{"num_hidden_layers": 18, "hidden_size": 448, "n_experts": 64, "experts_per_token": 4, "d_expert": 160, "d_shared_expert": 128, "hidden_act": "swiglu", "moe_layers": [0, 1, 2, 3, 4, 5, 6, 7, 8, 9, 10, 11, 12, 13, 14, 15, 16, 17], "router_score": "softmax", "normalize_top_k": true, "routed_scale": 2.5, "balance_loss": 0.00127, "balance_bias": true, "n_groups": 8, "groups_per_token": 3, "shared_expert_gate": true, "init_std_router": 0.013, "lr_router": 0.000218, "vocab_size": 16384, "norm": "rmsnorm", "norm_eps": 1e-06, "tie_word_embeddings": true, "optimizer": "muon", "learning_rate": 0.0145, "beta1": 0.93, "max_grad_norm": 0.5, "batch_tokens": 131072, "max_seq_len": 1024, "train_tokens": 1211000000, "max_steps": 9240, "dataset": "wikipedia_en"}
Below are experts of layer 10 (counted from 0) of a mixture-of-experts language model. Rows are named router (the router's row for the expert), gate (a neuron's input weights, with its number), up (a neuron's input weights, with its number), down (a neuron's output weights, with its number) and show model dimensions 112-223. Each number is 200 + 30 x the weight over its row's rms, rounded and kept within 0 to 999.
After each expert's rows: a language model's description of what the expert responds to. This comes from a sample of Wikipedia text that the model never trained on.

# expert 44
router,184,200,177,166,281,207,245,212,185,190,202,207,227,211,187,218,217,189,188,231,260,205,209,207,214,226,198,194,204,209,167,199,186,161,204,254,206,199,196,191,188,245,227,176,206,228,212,182,158,234,204,203,153,151,165,219,242,227,190,204,194,214,231,201,168,192,203,204,182,196,193,162,166,162,186,193,211,228,177,238,216,200,239,154,228,158,151,163,187,248,151,219,225,178,212,210,191,172,205,188,183,131,198,266,177,209,228,176,215,189,272,205
gate0,199,153,218,193,249,209,172,206,249,212,218,185,159,179,151,167,159,229,210,202,182,209,179,166,191,237,208,190,218,247,144,234,184,179,213,210,210,198,193,247,237,172,223,191,230,269,173,175,232,200,247,247,194,210,203,248,189,165,163,168,194,185,182,203,211,177,250,197,175,145,268,228,166,172,183,205,213,167,210,207,201,210,207,208,175,177,204,202,166,239,202,167,218,215,220,152,171,260,172,199,209,145,210,186,135,179,169,169,203,218,196,258
up0,260,208,169,265,88,193,240,288,248,230,209,196,120,174,184,200,236,187,217,161,266,165,180,195,188,183,166,221,169,178,226,202,266,198,196,193,164,217,225,230,247,189,130,213,193,235,184,196,209,172,249,173,206,196,228,214,238,227,173,178,184,239,153,177,170,173,219,173,166,160,215,164,214,145,205,183,196,175,209,230,197,179,181,217,203,209,228,200,224,226,227,226,190,191,222,178,218,220,154,133,240,196,163,213,208,183,228,171,222,194,148,193
down0,152,210,161,244,188,234,173,223,161,182,244,207,203,220,221,199,262,223,207,191,221,226,203,218,217,235,200,209,177,198,222,194,199,204,246,192,201,182,205,258,227,247,191,223,223,218,177,179,235,214,213,201,211,183,198,195,184,217,158,229,198,262,223,202,184,145,233,189,194,152,186,194,232,110,227,201,201,221,169,196,174,177,146,205,266,228,180,222,186,185,223,232,209,243,174,211,169,151,201,245,197,145,194,169,184,144,211,239,182,224,200,184
What it handles: Capital-letter word starts. Single capital or lowercase letters such as C, L, F, c that open a word or acronym, often in racing, aircraft and brand names.

# expert 31
router,186,249,217,192,210,175,137,166,197,182,217,261,274,207,189,173,167,221,264,169,195,221,171,186,201,200,172,133,200,174,157,198,191,212,200,196,167,230,243,158,247,208,248,190,253,256,184,166,191,190,185,283,237,220,239,235,210,175,160,212,204,182,133,159,185,248,211,254,148,176,157,227,143,249,196,234,187,175,201,186,183,184,210,231,187,200,204,204,130,151,162,159,229,229,208,210,156,192,185,208,186,123,175,250,210,200,202,182,188,231,196,207
gate0,108,109,189,270,225,184,151,215,176,200,194,241,180,216,203,171,157,196,242,261,244,241,191,181,164,202,230,176,183,255,227,252,234,161,257,218,143,212,173,190,221,132,163,211,235,224,166,206,194,223,161,169,225,220,253,217,211,165,189,179,245,234,205,218,148,248,202,176,242,219,213,237,204,191,249,206,208,163,219,204,198,168,228,152,233,233,216,183,183,234,169,199,184,207,175,189,224,185,224,223,235,179,246,199,205,218,237,172,193,217,215,173
up0,213,152,204,169,154,212,250,202,187,191,224,168,187,259,211,158,192,203,222,196,165,233,212,230,213,165,236,220,146,151,218,222,214,206,233,205,235,282,223,247,254,157,209,174,215,188,213,205,222,216,217,135,156,230,185,188,248,229,167,249,249,221,206,197,195,173,246,215,219,171,155,240,150,185,243,195,204,255,157,200,235,217,168,240,160,202,172,202,225,160,227,197,226,128,251,220,206,180,247,190,190,227,169,245,205,217,122,171,188,233,143,193
down0,206,183,219,169,138,183,210,152,132,202,256,191,106,251,269,226,184,151,177,195,199,164,229,173,234,239,182,199,193,203,209,183,234,240,203,189,169,195,189,188,134,217,149,220,172,154,175,180,220,225,187,184,203,219,201,193,151,211,201,261,226,267,188,224,246,146,161,205,204,142,165,198,202,239,215,218,243,163,158,237,159,185,229,212,176,177,232,174,151,197,198,201,202,214,177,208,224,194,222,226,176,202,229,163,179,201,225,165,232,216,156,186
What it handles: Quantities and final digits. Later digits of numbers and number words or units in scores, results and statistics, such as 22(6), six, million, miles.

# expert 29
router,180,221,210,194,216,230,228,197,167,218,153,178,174,263,234,260,227,189,216,157,181,229,186,130,263,195,220,193,186,190,214,152,201,192,234,213,170,187,203,180,237,183,227,202,234,216,186,171,204,197,184,240,250,198,214,182,183,141,134,160,217,222,227,195,185,228,200,159,164,221,143,183,254,184,197,207,199,163,176,209,211,256,243,179,157,192,174,212,203,239,231,217,217,169,190,205,224,201,180,172,146,226,205,206,173,221,221,178,190,199,202,213
gate6,217,203,128,288,150,197,202,190,149,192,212,207,182,147,179,177,224,233,202,227,203,244,203,204,168,239,176,205,189,192,236,183,212,196,144,223,194,156,196,195,171,189,186,253,172,209,197,163,165,222,218,191,167,226,182,196,206,233,202,246,196,203,201,216,219,215,182,192,193,207,197,175,199,159,186,200,208,195,168,233,219,215,206,232,261,209,158,165,223,176,207,217,218,176,212,185,233,159,182,132,195,194,204,161,254,203,155,160,182,170,180,229
up6,234,187,227,204,241,215,246,194,138,178,226,238,149,183,246,177,194,177,173,176,175,155,188,207,181,172,254,205,117,237,182,190,170,199,171,156,202,174,238,267,183,169,196,153,185,242,212,196,214,184,192,234,208,182,233,190,258,181,157,183,170,217,215,185,170,175,165,156,232,207,191,230,193,213,211,231,239,152,220,266,163,229,246,165,216,225,207,202,207,185,233,195,220,184,158,250,165,184,221,198,175,185,206,190,153,204,161,230,254,221,196,248
down6,240,223,210,182,242,191,238,232,196,157,233,237,176,203,234,212,184,222,189,127,171,219,180,156,148,231,206,181,161,205,209,214,159,188,140,224,157,228,205,187,167,197,217,184,195,227,206,181,203,217,258,196,172,218,154,164,202,175,262,194,241,195,215,240,205,206,202,157,150,162,166,109,171,208,225,214,262,178,175,165,244,251,227,168,245,194,201,204,258,222,214,152,248,196,223,264,163,186,201,223,157,196,204,209,188,181,155,218,141,197,168,203
What it handles: Digits and letter K. Digits inside years, scores and coordinates, such as 2004 or 1889, plus word-initial K pieces like Kappa, Köppen, Kettering.

# expert 63
router,163,211,179,163,238,188,207,240,172,197,193,182,203,210,191,215,268,227,223,226,220,172,150,141,193,199,199,180,197,181,183,237,211,196,202,181,166,204,248,161,221,150,213,212,187,211,223,170,136,225,232,153,218,214,170,231,195,113,201,132,224,231,191,153,199,208,167,231,182,165,186,236,148,207,209,165,210,243,194,210,199,193,199,205,192,161,163,239,183,198,186,203,188,220,185,221,211,256,268,222,190,168,219,256,255,170,234,194,189,235,214,162
gate0,204,191,210,226,220,166,216,213,215,191,192,208,188,183,167,179,236,249,204,185,207,213,195,224,200,200,142,174,175,258,194,210,221,196,210,185,202,177,182,198,191,199,208,168,221,214,161,248,254,201,184,183,206,154,228,221,202,191,183,175,150,284,236,215,247,202,210,208,220,224,203,209,211,181,181,228,166,269,199,223,183,193,193,165,207,233,211,148,117,191,153,187,191,196,188,188,191,242,274,175,196,188,191,267,225,147,141,247,202,195,210,192
up0,155,235,132,202,200,195,225,206,168,196,227,205,198,205,207,279,176,177,221,232,203,160,182,225,163,215,179,208,178,161,235,214,204,180,170,207,166,144,224,201,225,199,195,251,196,221,189,191,183,242,197,218,223,185,238,189,148,190,234,218,148,207,202,211,250,152,197,154,225,188,207,138,180,211,196,237,164,201,157,192,204,199,224,181,199,177,198,208,219,239,232,195,205,172,218,176,179,177,199,172,148,208,242,218,223,223,227,178,224,225,256,222
down0,173,241,180,220,220,159,174,217,185,203,176,191,149,208,232,223,155,254,214,215,161,203,166,222,227,205,235,249,202,238,231,201,192,231,186,192,189,167,220,188,249,191,174,151,210,166,179,219,195,206,168,158,265,210,204,233,215,183,204,198,200,272,161,200,205,139,219,191,163,202,190,152,187,221,207,223,171,241,211,222,181,142,181,182,221,211,214,222,234,170,211,217,250,184,221,192,212,185,157,206,253,171,258,201,245,178,219,184,186,176,227,192
What it handles: Capital initials and officials. Single capital letters starting names or acronyms, such as R, J, MP, US, and government and military role words like Minister, officer.

# expert 5
router,274,163,193,191,180,205,213,194,250,161,216,195,198,212,238,186,188,210,228,233,202,215,217,213,210,197,211,185,164,207,170,192,164,207,209,132,240,187,253,174,202,189,158,254,172,254,220,203,169,143,236,253,236,154,194,195,234,227,232,191,202,226,186,199,179,202,191,284,246,259,216,207,137,202,160,174,224,186,192,226,263,175,231,214,237,183,263,207,221,248,210,229,211,196,173,223,189,257,225,182,152,190,212,173,206,150,223,257,213,172,149,179
gate6,215,186,184,208,166,207,218,206,214,209,201,194,178,193,206,227,188,185,172,188,210,213,196,238,167,191,173,190,221,146,247,182,194,211,190,256,209,172,207,192,148,214,172,257,224,192,230,171,183,196,202,191,206,164,184,194,227,214,171,211,171,187,218,214,195,227,206,161,145,198,218,145,282,160,144,188,186,134,270,235,164,140,223,173,180,238,164,201,213,145,184,215,193,193,224,159,249,226,237,242,188,156,186,190,150,230,246,212,228,140,185,190
up6,214,174,204,191,209,221,168,208,181,210,200,201,189,230,193,162,231,205,189,213,182,185,173,223,183,138,196,236,164,255,215,195,173,240,175,219,210,193,184,231,212,145,196,241,233,203,266,207,191,188,189,226,221,191,163,211,125,186,179,120,212,223,241,189,167,228,237,209,227,199,178,190,163,239,201,174,222,206,219,196,172,183,172,164,205,193,199,185,182,208,197,192,216,235,268,202,184,250,253,203,233,187,200,250,222,166,172,225,251,191,160,218
down6,181,199,216,192,180,179,199,191,183,191,195,157,151,228,192,260,214,173,240,191,181,152,175,201,193,192,136,226,179,158,206,230,237,174,203,172,175,169,211,197,206,194,229,203,215,222,200,237,161,195,197,163,214,239,238,223,222,166,231,171,228,194,214,198,160,213,250,186,176,209,215,177,131,192,186,185,183,157,247,232,239,142,170,183,174,190,210,202,177,153,182,216,165,228,226,228,153,228,237,168,146,167,267,199,181,165,175,168,215,194,221,205
What it handles: Name-initial capital pieces. First word piece of personal names, often non-English, in squad lists and credits, such as Sa(qr), S.(Rahimov), Al, Kh.

# expert 51
router,150,188,222,242,185,189,245,233,184,183,196,210,150,186,242,189,273,216,198,177,167,270,242,228,247,194,266,175,196,192,175,193,199,218,162,236,184,152,160,257,188,221,223,197,159,232,179,234,179,202,216,200,187,237,204,170,240,173,216,221,145,220,216,237,204,183,223,185,206,169,223,164,261,187,200,219,264,182,168,206,236,235,212,169,213,198,204,179,194,191,223,174,191,209,151,175,193,252,227,142,174,246,222,224,173,167,189,221,228,192,178,217
gate0,222,230,201,183,230,161,160,172,209,136,174,230,184,207,170,214,195,206,192,199,186,162,194,232,195,169,215,174,250,230,195,153,199,200,225,221,248,164,197,177,184,254,183,186,173,185,151,210,161,194,175,198,225,192,210,179,183,182,145,233,189,245,211,188,218,213,203,230,195,191,203,175,198,174,179,216,272,236,162,212,122,194,185,196,203,186,187,207,232,171,165,208,218,203,165,223,238,218,177,204,195,196,216,209,224,218,205,201,150,227,217,200
up0,229,196,254,145,205,232,183,148,198,256,188,206,230,173,192,179,202,170,212,191,153,172,200,182,207,240,158,185,192,235,219,234,167,191,232,172,162,195,206,229,229,251,187,195,189,187,234,185,181,195,226,175,192,210,170,195,219,293,162,195,219,230,218,168,184,193,198,213,218,250,208,234,204,196,153,167,244,235,142,253,193,211,202,188,235,187,207,232,196,197,251,153,218,208,219,199,202,187,239,220,213,240,206,189,246,238,179,198,229,213,214,202
down0,144,210,167,219,215,234,183,220,238,199,189,198,191,230,199,240,199,198,246,218,263,230,192,242,161,206,188,184,203,135,217,201,191,198,241,180,207,218,188,167,122,227,209,224,199,232,177,212,190,249,247,186,158,212,193,233,225,223,175,196,183,170,209,233,183,221,166,186,232,215,233,194,155,178,197,144,213,180,104,190,213,225,262,224,197,139,202,213,214,229,239,186,182,207,152,177,218,151,192,167,161,148,240,224,125,183,182,243,163,148,220,161
What it handles: Spaces before table values. Spaces and open parentheses in tables and infoboxes right before numbers, such as birth dates, scores, measurements, and "born".

# expert 2
router,232,179,185,149,229,188,203,182,208,166,185,228,205,257,224,205,151,257,235,159,170,200,192,137,227,242,197,140,197,187,150,215,217,247,192,202,159,188,204,166,199,176,259,245,208,224,254,171,203,183,222,229,205,220,160,247,188,191,180,166,178,199,237,202,224,180,180,176,174,198,127,185,143,212,200,167,165,226,200,199,195,210,228,235,181,227,177,182,192,168,212,212,236,261,189,230,239,135,145,176,161,158,217,246,218,188,185,206,172,143,166,168
gate0,185,217,139,201,153,158,199,191,198,163,202,212,219,213,226,209,225,189,220,170,214,202,226,191,266,227,187,258,203,241,228,209,220,204,143,160,215,247,206,179,193,224,171,131,184,243,235,189,243,156,210,204,220,195,201,182,192,147,275,235,147,220,224,222,211,192,130,247,237,143,211,194,188,180,218,191,189,221,217,225,203,205,184,215,172,168,247,182,213,210,120,236,254,190,183,208,195,257,173,211,201,250,172,248,233,186,212,205,150,211,174,171
up0,256,200,185,160,209,203,202,130,171,213,174,228,139,251,239,203,119,192,171,176,193,182,196,233,154,261,205,193,176,197,223,188,184,244,193,162,220,144,175,223,126,149,171,184,225,203,192,189,211,185,236,175,192,240,218,152,192,197,190,193,227,180,218,220,198,190,200,155,229,158,177,165,184,262,203,168,215,188,168,194,202,234,171,185,252,214,162,213,220,191,223,213,209,218,180,190,235,165,176,208,181,202,237,222,213,223,210,207,222,163,211,227
down0,215,181,143,235,163,213,127,180,195,193,216,197,245,208,196,201,277,221,146,274,205,198,180,194,236,197,203,196,207,165,163,260,200,150,200,230,198,143,190,247,181,177,198,192,241,170,160,195,200,194,185,202,220,161,239,188,203,186,185,216,166,228,240,196,152,201,196,243,147,219,181,215,153,141,207,169,183,216,255,179,240,166,213,182,217,167,184,219,207,211,148,179,238,180,242,206,177,217,172,182,221,185,195,151,175,173,227,229,251,196,200,197
What it handles: Digits in tables. Digit tokens inside numbers in wiki tables and results lists, such as fight records, vote percentages, medal and score columns.